From a checkpoint of a small mixture-of-experts model trained on Wikipedia.
Size: 13 layers, width 128, vocabulary 8984, 22.7M parameters.
Training: a variant of Muon for the experts, 242M tokens.
Below are experts of layer 8 (counted from 0) of a mixture-of-experts language model. Rows are named gate (a neuron's input weights, with its number), up (a neuron's input weights, with its number) and show model dimensions 0-127. Each number is 500 + 50 x the weight over its row's rms, rounded and kept within 0 to 999. Numbers have three digits each.
Before each expert's rows: a language model's description of what the expert responds to. This comes from a sample of Wikipedia text that the model never trained on.

# expert 51
It responds to: Asian name syllables
gate2:394492517572513491488529562387502440459471548488516460539525447504514475590535503537546427460428517399522462597515509484581534488482583486424457464541513510475484496458514551449591547590459480564467525479549499504452505491540513545495491458563445553599530495523497567462449480530601531451485462505571556571510435498397517426543505569487541489443650541483464443364447462439473522501469
up2:509455403527511611536464435433470505548446447475529459471429456506459568514481589567486510447425460566518537436555505491494498502396514524542559492541415537466431473467521525562440518508545570482520444535548504456561540516445529548434487569506422470585454525421563598508576550532453476493482536521427495532430471437485486562484497438534544607458402440593424432547516477550487598481524
gate3:498423541537465417516506497501487500632446574428504477504472392454524523489497473527548524434455554564488530450500500513452434484543550511571486393514461509534517487557473544592541534473567577333543560544486474481435561473447500406421419532464502490422497557502558502471395521531453434544507521507446450526530425495514420574527525527518524493477563528532475488533451638430498435501489
up3:548583525433510514399542561552481477487564353549521476514577564516461416551511469557493509484487438499520561493666496476446498578530556470511525572526508443540549541530471468488475523456485475529436463412518452482596461509604516531488463508544473500522563500557484496504485543427491565508414482573520476455536572603492465412406483539479493578515521460568479546453524367521542531539481
gate4:419536399422514520479451455454564479558479532508503446540438408415505540421507485449443491530519453434464466542409611529574455497514508542469504540594404558510407422472502501528520502505518468468463443460575440420480453396543487447493563423508534559552430572526571453503441554438483498504560604472549521501526587518437546452553448500531544551501503508473501476433535458515588459466453
up4:543484568541570429570553583587550503407545474601461481511599559568494528503439446557532527505449566549517456557494436531477549539531460472533515461430555491528527551543483508462527495546513473418523528590393552506501578583488480498487401571561499534419576339429459477501479488512524539507500460588435460500495496512571473561470449483563447492528434449512552501526424505450452469469541
gate5:439495474504522511429557544445439464558492514472524555525435426517491498507523520387484485519461447519454541412445497543478409455400357525458524422529547486502421500545459569532514529391536392396556527482509538497510461481518526504572535387455420577441464503481471487512485446552458437451501488494467453469483543515508563606431525528502548488548423473534454495418488496573570587572470
up5:489430516489619521498418398526559521463570552466462479421550504509512552427496537545546532514408586425545500541520519483511485495490577461556470530482404545468474468498510489449477483548469532558419482513453456394402404538474532486437566504416513501455513461565479482482471590430436566497538611497442558488474438456546388459557488487562497616516487574542496548481482481489460483475593
gate6:433439524547561511512492507425464475560522485494472482486487450460441513482434517484521541506593501572492502387399508482452430523465587459566462493477439522421457467547539512474431495490447573434561503442515489580429517443600582496451432541530498420507588557591541483491507601451550544479465454609506604527440498504434516482503489472516486504597495469597502441478486603611511466501476
up6:416483576527533500393519461409475475440479492524498491527461471535479405480503533508487554558492432578549493507398532449431507501495562530489510458462437521464494507483505501449465620459533607512603540468473492564473559560524507558423429539518496478363518458554522516449500420495569529472548447558557558467438536480448619462437549518484492577524487454559491481601443606556492427520519
gate7:500550532457431540489533487469510441507384345489453490466444558590445511502526501539547508516521462510498431536383481446619458544533646413478466488507555486514572503470499529504462524492517452517575549511493460456501548527453509634462583514461475509482501572491530491441566474522534570496505454461450482500568476436559496486544478637558478498439488444517468506557538561472460548615466
up7:498474556589527535500501540491490448473503393482457507459546482581380482608454508489541465537512436577484456448410505459579538548586614437502480379509496542424510496378478530459492524564431521529490547610492536531532501474511507546557511561499495468518450470517495399439578465514584590475547484474437540536498500489500448453530470496564442553504549388492493533561536417506420491493479
gate8:535504534510523388490578471499510484551549420580479417467408415416476559406496508454503520510452452591520486426509635529493487537395539608474528560559528512503468503489442487490517521528523465554485568420535567536466426607494476549549526453461550535572527553467521508552479437515489515465448527537526433482500450481498443584544514458439456433530582484565488408510563518541477580540416
up8:500497503545450398538630448440468453557499458476497445528435450497508535548474523337486495490555445473428546482494518466512510472428549673427651492545425466537490466486504393516528542491539550518460519507510571594556447466428485521594476465499568461460476462566508486549507477474505510568441509498567427508532510463454491511495456567471469463524528514471523451498597425494538469469454
gate9:487476573488516412540444442414516554522515574586489479521635548486461463463573530509490547548597498572493503513455456544402410512545468504560506493490453555475499483439617472524436496462418432510497518468507527499535503463475531457594495467569508511557461519446500502418531433549563409453477450529481486575511437547569554459476577522526490510418566401526419555417471505481423567474424
up9:509609463522508528532540500563544518499520443490495533523488501531434495451499450432524431501426588419503493584493627521513610447445504483539444502530526473462551519506329490393522471431497497489513575472503559430525502525502552516565465506467471472447487458520571584523409580467443488537490527461461502415468526521509532668556544553434507467550436501436494517453532541544560494485585

# expert 24
It responds to: First digit of numbers
gate0:398496514432464595514470422554479440457476534473531490446610577525448505530500484474470458513482446539545498524476521491498499457589537491533382339415478465536432528512524452480549390514514460398505493494467540442516454554581500511533557503476431451493582534528562446534574559466473480453498548356508471537389417486530451530527582539466541483573496557507473492540503468526506510447545
up0:387413498453529525496555506530497453516520509389588477411590611510505521437504591391504498457469461486543479468545509530518480479484605464474448402372522447437469493412504533456564406524502483382464533482469534509553438504520511552518572516459470536516560516512578469481478580451439473533532516416514497523466481450530517485584546511557600505501511570507508536476590486543544559520564
gate1:505568576507549452507520535490439510565504368451478435500493474510539485525529467476515486366438557543495505496454526442583524499505580504486485454535461553543455475562465560484481476416396475528571527499466579475558509505516559399508476438488488465602488564561338495509603520438536511456582602490478446526531511540559488476547531540530460429538516495576523523446491525503388588463531
up1:440578546512500510417423512540481458520467475459494484556465482540448455576510468483476606492548532462493478519455439574439488470385488586603540456571437498477594543420512542489547502527446529369479571477572487477545492538526460571491446606513565459361557449523561593503444459483517500567470496578499526528546541445555487565495466437513479528529504491533424541487459496429600485506469
gate2:521474526474560570557521474464566516514518547591565509505473578584569513512479495474511485390427520527464480566507506429450545484602518525541517581488423454493507508575449472374597464454601559463538451389505464480458428598482411438521578500585526473502511565529541583539540476586497501482469516440499549460536463526557585562452459535425487447484524447519443503523506469566562506452518
up2:389433478446523541497511459585496473554551471500501452576485517413492456515400511463619578490497436501515469451454517542450517423562494530469416440471465578409508559559540515514472543558453562526577483526515530410549567529476513603554621404542561466458506489539594434444435364511524490515447501499507436488461452530463494458527497515543465472548542430530537431508526509469549513551539
gate3:553519394636498507630548447489534488520528496545619500426545501542537526485518493404535501609481449586429541501502521519562508461521573468531508456477515447484553473471446486492498546506430460611508490456462629489424560510409519467450448497499541538543512447492532505544536481466502648505522475368506483534484469480457402523525502498463579478505476468592572549512524515472459509545497
up3:611512546512435527567581441521493428438503440527532511416508412493510548478412385497493516453505437544323511461527546543525578518546498475494514446502553469529507508470466423536443486520409496537404471479554555523484510449428541516488495428524514536577553555462527442468481510523442582480447471446489379540428501478469490470431542473494543533531516455563515570508586526462521560620503
gate4:467521497491531553450565446584511546614501604544446508451536526484515520396482570462457505561482567583612486587543489530460455461507501555517503578598569499533470543436480524431461504491490485429609451439460495503508518441541566534502470516530462431435569523545538543476568439393466542481568423525477601475549518458476538467488477554448523484500457422503522461439486443566582489603472
up4:512447467496436479573521553415532506410514409471541548435480459501513501585453543504504472421516469450478532450528483500405470489448398499474596410488380483575482471582518485530506518494515511481466542568593453533453431446496470511463592495497520526558483485380462493532437587534514445503476557503473435450503536493529446410462616476463504597475479569503562642545483539451458483483488
gate5:528493433571487530541500474509569468515485522477557484569521519599465517527397437515428477485478609511477425464499525533434591462442469499501511535502567479521512498564564483526496510522546598523578424549516521527439455482573567567428526485440548513470498488578532576575527444565462476513575531381421501586423479470559443452516376550457579411575533549430495502497567447480491543465519
up5:493510485633499404504481462436467485477446520469576497446535474548580473460484478435421513507510518449460532497449530522434484490537477588504550542518515444481548503575519437494543475568574571448550482431480476548437484511573434471448491468385576535475502521614523540588528537611411488527538468376480548472505522506557571595449376544477548523475513572505512520493515482591440458470466
gate6:332535520477474571517520547527587515429535527432476488568543394518418415453455487468461452588528538476557487465493553562434476579402558466457477505500425483414510491462481548456508494481578503535512517529584470468487485478453499480446549519452427527498562640360620571499471534442506500553458540597501547553508540450501519475539515469505543508502509548472452490474462555498526552525470
up6:517410540525547458502644508535420464499485468395531508545445486575482476524547534551552502422496471473449505448486479494486490459601500547512521534488494477517565434515599486469563607520512522422511431568537472522442542448490517530514456454439561528527520472460585499490425455515428483501515542514473437557439433510577444529545395411470456534445506391581591523486472451487590603521437
gate7:429500470509585572553608566522481489565516566572518483636529611443519568417506544483529541559521434563569477478463467449512572572474476499475451508490503561522425439480555456410475535531523542466607460430518444481475457416481399538490407474498450524543435493447522543360460502473515470482375529532499487479518489548483471514574435498529507450547476536455438519514530536503486496480575
up7:594480552571504515427427493517498487457471506449536481374481444524555449517514443620504485424517485359538504563452543541439541453546533604540459628492469570449526540478489542554506560532508443495527518517538454516461468589514472552444461524540551469470504463635421510492477449502441565506622458517530543490408582489508485492475576485515558513421530470471469559533475460562545477529485

# expert 12
It responds to: Capital initials in names
gate0:521494520449532466590481508497519587536498471470454531603507472512535528516534563448450479556536510571458521499459489579455471633542450511458469427469436552489552501542498485446517371481368479485465439419526580457512527468445540517523531550522493565510488547539499538598463468501494555548456499498556339523529443560489434558480479557418460511544464465439451441567503490377547575495557
up0:581477543477471538402512481530475458559544497553534497421549575461495530479540465503503511514492604460518550476563520428507497533442484474578499463534601467461415510475488480462559536573570526547508505520575484558528501517390618561444410480517461547449505497434472545437575427465523494455533510643471547479438509420441595481430473427493463570610509585552476484551483499513586492467485
gate1:540560552558535516607498473478479438503544582455528578478598519412633488566446526526571586511498454477498549585531498508525471488558449465494519526431478519523398529446498501546415434496495509502376473526436522490503437484484399506528469491602488596531546549538581475515483511443543569472566552548495494530442514572419460399480459462504499548469473449548433501534421516470500582421504
up1:581514556565523564563461415536496456499508499507521519354566524524611519542460570519621487530552492510457532575497449443576481488578466471456471464417460575549474552522508461496471560458537490431441529515500473475486519535533481537515474438576491567521534544477531537441419451527460548545568541498572500532476539552510431438490394408545423562486501512610435428517410479545428500462558
gate2:484537401643460466492592472442512413555482550504499508508473497530464515580512409484541547496496532592524507494593441551506505557549464517488414532430458506497523520445526416504439507411472497515556544504494520559434507450466525424515473597452492455397436420574458511539511478521542486439528479487485547500503601539469603440512517534430400401573570466465473548451520512539440567442462
up2:524411504431485526516397467530525629482552499499530418517449513453553422392494519485446474451549538413507472501496566525417490451487500490521565520613433442526476538529514505450473446581494615509457376492528412427587503533503494553515456440451474539560580489512554527553469478470488479523524558496464582507479452420542524633480550478530515521553484455505547490443465508399590516507510
gate3:482427519387620475400439554515527405561465468476529494472496493379481491488551586492456516495510406491483514486555460413484443483438529467496535448471508591471578479542575428473474379488532543545473381446539614470525475541479532546502495464493473501517485482443528433488517542517531530553471555505527423484518443481347461495424498542510504552531527510495474451413498469440443432529558
up3:444447509508414579493553466435587483412526513531432597549472568578558505429543472510412506583480520459597486426438541482535403538494417559527505496450520509471399488505521477447462537505446487579483504362482476457530580498520538479508461475419501513505440493503577514434522525509471460440547428571445511483402560438518482542437573496458606411510493420502469504556507505492515542444470
gate4:505633525526448455488439460561480506518495511499417555470469497557480507570493446508529583458479405541496485671542569534471461579540453418506542496582480503477550497509510485555415537462527366453569568440598527558466517517516511493549548431629468505506474466543493489475466510506487508448513490442515431550511628520458389536494556496476467465514442470453527542483481503541588515556449
up4:484460550494581502474428498466551581511578553518487411565481575494472424453486583522536508503445549476487567470546576518475547431432580540527554492487481472526444451494417465457487556433475416583595489509477557514472523587553397524585462527494584582529557461452447492483460427442474435485455572556480503500546355475451563457509538511551516510440471536556565522467486553485485427545426
gate5:444561482542530477566444580500520502509468485522553495550456417462487437565434532520423606612452457502451489493451462464599490428532513453459538439426498452538554465567484543451490380559522589430462472552457477565461537499513480480488486475424396463536520442466564474513531518507467593460501555459541398430579496500466563432525519483569540404463510473492388482444522420529504461554472
up5:526530494421459468547432482454486482366509465430447495502597516522465483501540460490518466429489528422473477491511546458480477616491574519492558490542447386434584529476576471427514576530560415530383429452559527490557513432470505432450471495457461569422524496521480469506508527411534514434463469513449440507529421561497450534588421465489498580615562509460557500490487518468437462479578
gate6:511499525452571421504599487545462521528477516671526487472588450554575407497427472549481485507597563544496433400496454530454524459533450475506478436551440489549489439465538492501450455540464504510525448558585529496446480460478435623531496588481438512499376492531520453475504494498521532524435473545509431522572499513465463497578499448470454513517556531506560450522537422553477354544452
up6:405453442473498429571525439509454479541515513575596578442514497489521440547493473570477441496447515568463483427498474593480516576547465513585536453509428354523541438506576589500484398564525586430489505581532499431487452503488526592490446501547433507555470470532557436522494540520536551521483399506520510459508490521426448529493458408461492536466590536514489463482507464521460428606435
gate7:534480526494517485531546496523539534493476415570473471513463533485510508483561542569576510471540554419506518578482508536570529476544474508555535486496474556555561479451449405551554578536521432410516507422539523443399524571526562529504616394442539537542545522452510469501404485417639531481424534483480518574413521557424424524407556529540540509499507531613544457473482544486532472587535
up7:544432565513505468478487562544474525491501471504486450512462567509506515539449455457520598486458505534532526555511518524525458474518377452525419409526475631456478428443578486493560481394488489494535610542652483486527518599520439492601518517535505556578480501585441417576521528502544527543498535552476522532449490512508426570519568421486600457521549454444524418482455527473578495533453

# expert 49
It responds to: Consonant-vowel fragments
gate0:487453508507547536528431558470484509443482444518503461552480564440597494462497482550424443483517537420493509501546413450480564407490492468487471541481548536486515442624555460545527559485457500475466510379624525579414577520524499538514412473545414500526489525447465446520537490553415468430507418415449489534478488524449434605496468355538580458462597501530546500532478472454531479491475
up0:509433489536533437441363485420528533417508485518485533508542558486595485494423511424493546519522441452460525503510477422516566526445531470448509504443478581461512509551553469506503457494553507624490533432554458576496517527477604527585442534537430543523524410354497453522504498546455454493420422417484445519442540530403524531563453472514502555523577511480407565475529486442589509521462
gate1:548574508460519516377547470509601517504460518629532501498504437431481405476492520596499486510472498452511460486492522611454510533476516573525531531498372559438489459611535413467546531489513484465464555486482543461469534411506476443551441614586521506524476441576490475528480436459494561480545472413564458444500450590543436518543482540533446485469531499506519459526461548510446378443574
up1:509423436525490498561445546464485505532539545559574505549529453573565535511576550487397459449458423594499432472529417485473511445476453407582515493432551529543413514483458552554541517582461542507513460476538533559487518508514614450595565586590491512418473474440443503421537478551443493520463516488551529575497519467600490463460524439530559632464449520486471518490454495501554572567462
gate2:490529558516479518396464491539515431468456554518517390462459429421490503558526566459494583506547490451449503515482517420436477542475427572529596467460511487365483484601469519524511399437495503461426475570516473558474492417512413455450451522540460437453415488555487502466534451484456493496491528446543462469454541552626430515497559431543482488530571386512463461614490539480552516491452
up2:444470530601454542551522497416403436494446619505529532434476491511481457582568546477513574511564460514455522394523436509548476544398521477540481393477494528545466463557566532532528530503533571527495525499577518538467509424435466507463417484449441465506402602492465491405478418440474457459527491568503541509509438488489530446533560502452491439537578421499467461532499451500579601508404
gate3:549506498493543508404530495579460441405450467563514457486521556436434407497425540453579450428483443442524427404434552517525511461415501519481458544457599499462493524604518377497578511419547455530456474571572561485484602455461583433419508520479504568535489509570542495429485511482504522471476527505498492605461547525507566464480466554504551454533449557486454523471469534474397476443530
up3:511576524498530554519450514501615474448569567478444536461536490544555563505512477445499511464553439512486501496509511484529561602504501451534527528497445420426547371563549503503480483511565471481449492404522579429410539503505431464482510504519521516419477496370562477526408476547523595473529439436548454511445478399474576502521505492489519449396622540492548471453545520395524467564435
gate4:547410561567486520482511493510553412535413434418533562605457468529469428533619522415468493475558460458538451603524471479516559460410459479553495499538523393435550515537476520433553448581508479502541434430461547451544469509510514544553514485581550478471413436437616474470510515497530588506511468490511559556539421469424465459444491562447502474425533496519483494449537512442572552514562
up4:510492513506482480529503480511533508611472428455509480601432470448547549488600596548514486451353570607508528390555481531513498454519412527427379486495512466519488605453427451524517568476527508447532504485558528472487598556461503498533468512507487524483507533469476527386424442497478566538537528544472579472551482557525482545402462471466604457522567471554477437504489504486526519608479
gate5:592428462538523481498402521498524510520582430470455440528467513505555559591529499549489561393485513555515583525505519502499437517556528381433466466494434642469529537474604503542521459371485522523542483558633549493513557536488541491570392571541443461560484538551454553510514545519445461475450547489564467547449610550561488545462520521511534504447490510492456499536445537514516488450452
up5:476587473443392441490566520432403505514510546509525539549467558536460528466463609392525410490557455402523480538475535489533487506497449615515581595493558446498477507461420530504512513550494472479494531463507516512602515460550453471512488423557456529514502481485455428598500416420447395560457441526451480497532562465511452455517538506580425422510435537471506542549502440504422549585538
gate6:589486412552507407447488543535487493541567474506498530455508422403574581595536466466444429503530430535572510474543567545497508439489514491445466520419482407507483469515503486488626549525465521556532570598479476472497453488546515549560552493455513535544506479559533449448334456479475582475567546531446444510526549513520494509469445477475505419565500351566479566527449550506539517496495
up6:547461461501538483436547518528544425558509505519534467433475504429610484538514512437449433473496425484485525448490456463489459428447439484452519504434548428519392440482526487587578515491519451544578604542510579498445470480493447455537549483494555513533526403575382476542470383433427593439563464478429483460508465524539508540486441501551538513487486462565488500447507547597507580401576
gate7:542568477485466544549459439514571450522524496516519383532554413421530442521454498584461399520498409444535593545559527562448397596502545564502574482510429402476454450409519478439522474496469435497524537478594526439510580487530523531472522505478405515486485405516558491515537563405450495511516482499516560556518563476528553421463537450460496510521572500536496504528607565583473460473537
up7:534466546425525538490470459507519403497505550473456590481459520582497516488536450475501497540571547536523457449566509496487401435597426456534486516474508490456550539527419484536506484466507604561518473585493504503441524547495450383658413468475545504443603477409584461477453478606415503530491492467538480476504573461463474513488425527498518519548425582582583422578513512485474528496472

# expert 3
It responds to: Name-initial consonant pieces
gate1:550558482520485420528555485473494531517454548549549577569376599469538528493562510517413517545533592497552483550507410615550502530510405446522489511450452437428522515563586485467616440549570472472533504504522558493398465556467527442538547514500524547535501487520404550466511487467502448451526436485440425546510525538549466515480529592580558511588492573504474456454476582416478488498429
up1:531514474448494492590517478547576455490573544483483551468373564499514472422421446563501512485485628446644466478451448561551529473463505507502475464407433430504459559506520567471541408504495530501497499505544542530497500501498471503505538537440488557539482541533432475540527514389513545496465496394498431538499547634606558460413499510548585528525443515494419414517447517521448518431470
gate2:541560515538517426430462500523420547491486578477510537568545533506529456546499556541456614463561405464639514517469435480510466529463441458495461431517507478517561549392414496535639526498514438516517554489521483495461403558473500470551479502439587471620520557481481597457382574502485473452453503464504443501543485422565469473524487518527441485510466469425401487509480515485499548524412
up2:493504466462604428477482519496457549606535514526521549504542490544444566508518482498452548488472497530463473455495494392527420592489433465481514526574368534552420538477427471515448496527636493339494493563493464422523506519455506566589437476414483517514591562489555454518471478507474488482533605459494536568474480469536560398454474506506422492578517476476437543544485494472566470503427
gate3:458497512561396503489485431491603545481490582467500572475465449517428436522474503455445569580560459506474410573532525486496452472488514502501369547454452498565557454574502483536517431441479547540468542533526386489483553508566510407487447520549487397495558510536395536470449543604604523529454527552489461577545517477499522406447510522521573499464605443493487488506512489539569556568548
up3:406489416516461503555495520509477467563426553482562498532451451470534478432349568575510569473496504522474449495592459525449539429468453520460519439497539425478588479495491497557544558523468450535460507596565544519390516557477504539471507544513554566541552594542497419468452494520482561410411466464523468484550521555460506556469569535319505571445544475511462455510493475485459457457525
gate4:590545497542557562589422506424528513546519550428504514569537439411491484435509519551579520393548489496509501617535452573517507521471539593652541515488470597581534437543567540559532561533490502551527553544481540452528496501415476448528486486529505463470533528526521526480440481436524503459411490547453507566534426502442482502532451490446563570391529513455526495552439574520476574427513
up4:474521494518486515476563464426489594455437512485505558483495615472496431579408559490531566435454570546574523516513498475585446510488554524543355515545488525552517519477482480538577538426473445518542555469412453521452515536475537455526567467539561486472531549525364521424394504486587563473524520501629474523434486482528446555451489477503543557489479514467455559497536633454520435459514
gate5:465410559509582519462563468483528517483450428586513489530554476576499550475529493420602583548472416521482513438477458541522608470495530574512519428440506505485413490477473570557492581530489624438549574480450482502546404569622461526507595513501520512575453452475441507533553432489516453472494495495555598582508532514463552477510512595472453513548454499484579467579472426508496479531558
up5:516548555506407504552439547441450538500499560440522452427446491398532472489484527509456487520536508469478525541582534428448459538514467429507497539517476560570485515599467474504489458529461381525427433562577511467522513439425491546407426474596432563420484569498512584500467513509477503501534478495374464440494422406518451543513452447534474452384449475511518577441467456467516560395486
gate6:460570576470529531507556427451507428522503523504500558523538485437525553526439482537502642467502551532584459552475511526510554451559581527399513467572484494453490492470540533614549481468527466613556543412486568474509522582479564432556484458496438479532465536525499454473532401557478383501570452482551572553531577541534453448517585482480460496496468439546523487530479461505469350536442
up6:445495491462443581490550550532468531475605475542442566493520559587425470434527446499572433516580478446539448458484499491428504580505463508542570464412500483472581519438509554521506537629453544460503542488494505459636415491522419552492517526466538458421496430535513398519467493479550502446434461576491537530376486489557579573460501530513410521456459424449478548524530556438474525497478
gate7:480509555576522522519502495440441460570575550501475388542487514477539438491416514526536489421496457532507525473417494589493462477429463510564551476489390597542554597518441545445510562533544505509497538445468476540526544555457445460546450441566505472421475517472559501519444574438562484556580455536484524509585477530500463391346569592448481555407511518461552523575519502508450484468483
up7:491385561527573431501553505440500554546535463546508426490604440464582464533478506510505459520436493548523483536449533596464466530567475493489574459527419524485511550509496504505608498562486513538528595499552540580474476592503398423495518548469478440503444500475524522592479500458509509541580577469487596517585438593442510479483479576501487638510451549435466526477608508458463480445437
gate8:522400554525445437578502527445519540472564441461474546580519499447509504393436549562537543531552513489537510513454464512585466619467540527465442527451526450515501601553593515476491492533491424483502528452363545526537508476422397448486473463486578520556576506500506479527562505485526472485437486514473541486484496594536424628509594420508502409426482507525425483429549436454502448530500
up8:521485512534502540534481505524488451543544464534534527556587450461489494444489557595387449493548469486557527390450446611522444474522489550487498371489410488464517473486552476559546542540543462559466505474472540525395554537501435535542503497535520450383547454478501502440476491459404520473440528450539469525417553572522576570439573554569607497511552478496495555428508485390441414534509

# expert 50
It responds to: Digits after letters
gate0:446562527494501450470463500504478479457512491496531449554522504535554534489481513404462526383477443542586510451410525506534647478503519386572447546481525468595555447509568430427527549501485520485518464431446472579432516626499516470594475490589534502389558469498539464434479422513509543483489513397480452493530603578518567492475528536505541460520574525467431532507454532483465582532445
up0:512527491436500591541530513515455431586549493565515522523401476413391527578531518534522528451438478553480551483494357537492466524499549473403472510568437501432504528533539521522495465457538563455456505437470496498468432398465447558584523534524504458487550422539362606506484448364537529514490458490546415553541486497481417559489501545488462517428442453536460497505464430541511486431494
gate1:500495487463512518448483449449520538485426501478452493534561502439482440507540481386476522480511505500452472494496556467487547494467518543437444649477524479535494507494574596490429534414479528549422494453505451569444356544547444396566534441570506511382548510498388462416538469533488607481492563543467526572561520466468461524482494448527521494534498460539431412422493413536493410484438
up1:511543502452564563499438499469441456391370487483472529567579526516582509521501452478541421515552427472482480492503500529478559447538533561406465600472502465520507421525579474481489532441561507489453431437541516504503482614577408455591564357522407508458555466531463498516514474432488506494423569509488502519500497444448395501508534480499518523457430473535549388427478477517433481470452
gate2:487482545487479507603663493486540514530575497599483464486560566458494509445407514518502459491514457535465425446452438487494581476485490488442474513556473474494494546474558468542459578503477496472655464367435630458514511557423472446600556488500481480527464527514466537445547463516521403473527448449539428544477571515491459547503480531587458428542446441554476470487531516482403499492539
up2:583524448536514510427458483519473503442380472465490550476412543564472422474503452496549500608534482515461563582495472511552454459514513483564591492439537510446596482505447561434484416539466516600462578533528448614564449493539438514461454562383524504520530514505409500515500539456408536525473510624507510525554495499504524461465549531449526586482620551493580470515480530533542467467435
gate3:470595522452463585546448543481478432516520558485455562459411477495465455580404453517488583491489472506546487616486492514528519497427527427528504424528512459489585530536500486521499508545469412464453542488528541540469517352451501466437608557577529472579510509515415474512443403557519569490467477598481431534531433464516567574443461591494547457480562570464463547469543488450541454439468
up3:437608437490448506504509521498564434552581546422474519447443498469529474559441493528472573470498468471523423601471441474543557494553509325551460475539546529464455427564492424556587519496528430562518497508542495477451558465548481445427498448574500502431479453557470465465465465567408507528474461492561509474510544517564569432450497512565533443418479569495446579537518470521451476444388
gate4:492572444553546463470418481453453438539454412571505554527501429503543504421577550544461556531530551516472581392469469574472503505501387448495478527507503474524501537440571599513522621493532447473518612500461485513484501501483464431540438467551561479498454598582553432453513541401487558520537603571499493547499548530616539459498514540556533516461523447517442472463478491515442457425570
up4:502487518526424424447429465408541499509500488459561421502453407365635440485486521545430544590489427522418516489548483525508511520505471544463527549506444468533595469543485574511485449567529477565476435511484519510549504442352570538533573505490436439420472527467498442499467420493519514449495426481444575471486489440522488514470442492495468506536638544579473576483510471485487451539564
gate5:564459557559493500602492468400666514480468453491552416550555548515529494560564525479537490586492461624557524463388478497604507471480500487540497525438437477392575536557565474519558506449506524533482495422467487487509527526478513414509482498549469497494436484470412532534477415513434489454479518447532441511483507414547565528582510442510564499558590497429497438538471528504517517437407
up5:464496513558492571581456579519607545469435503546489428483487540472564579531566534467485498572458456593466531499534504563479534465529500520456500392412529483438520439544603474409518463585532549496472460544466476514490539403491538480501496482541555550639520467422523450505475380525462565435432549581473458485569470467477430474546511458538552395500490423467559434517424504524488488465474
gate6:456536452514449432479438568512683479498557504452488509474399459454549458549546415531509593543491491591441456522504473390532498470482569437460484494448474490511511537563413534432584437499523486459454525546469521479534445487472514403497618555537469494401468443463437454495481442570453465498535456589486448502523541480505621534486533517474496497446523432567490563512473570505440558459517
up6:493466466432533499590501513488440554581477506463563521473555483526508491513485567482539450481526523426580554516462634485373481453474453580474568442510518505470543466490426532532512357494435587563448467528547492470482473547554570448516516496425578578438578464527583528488518530436477494525446584415512477470407469473525462604531512476458467498510499571421495435442541540489574517479584
gate7:489531520484411514476393474582512455447510583461554535430529527584519440478553514522524484458490463522584509473423505519445509573465427526467549547543492460447490384551511407486479573474512469545563483458466573516438575495374480437566474487513471503458540495519490560441644560501601539520417471481513543523516513462544475576451528579514639532524521508497481415465569524525444499555461
up7:455449584445434522517498410466410561451503463505489528495455482531492473488407485501501494522457478546458596507555515522536551490548595499505499557473528556453372558517490573573415534484466479427590471562557487513566517601591373579599581454501578513515542471401511541464543535528450423502513546501467465471524498515513545502473519451584458518478443482559533477445397556526572545509498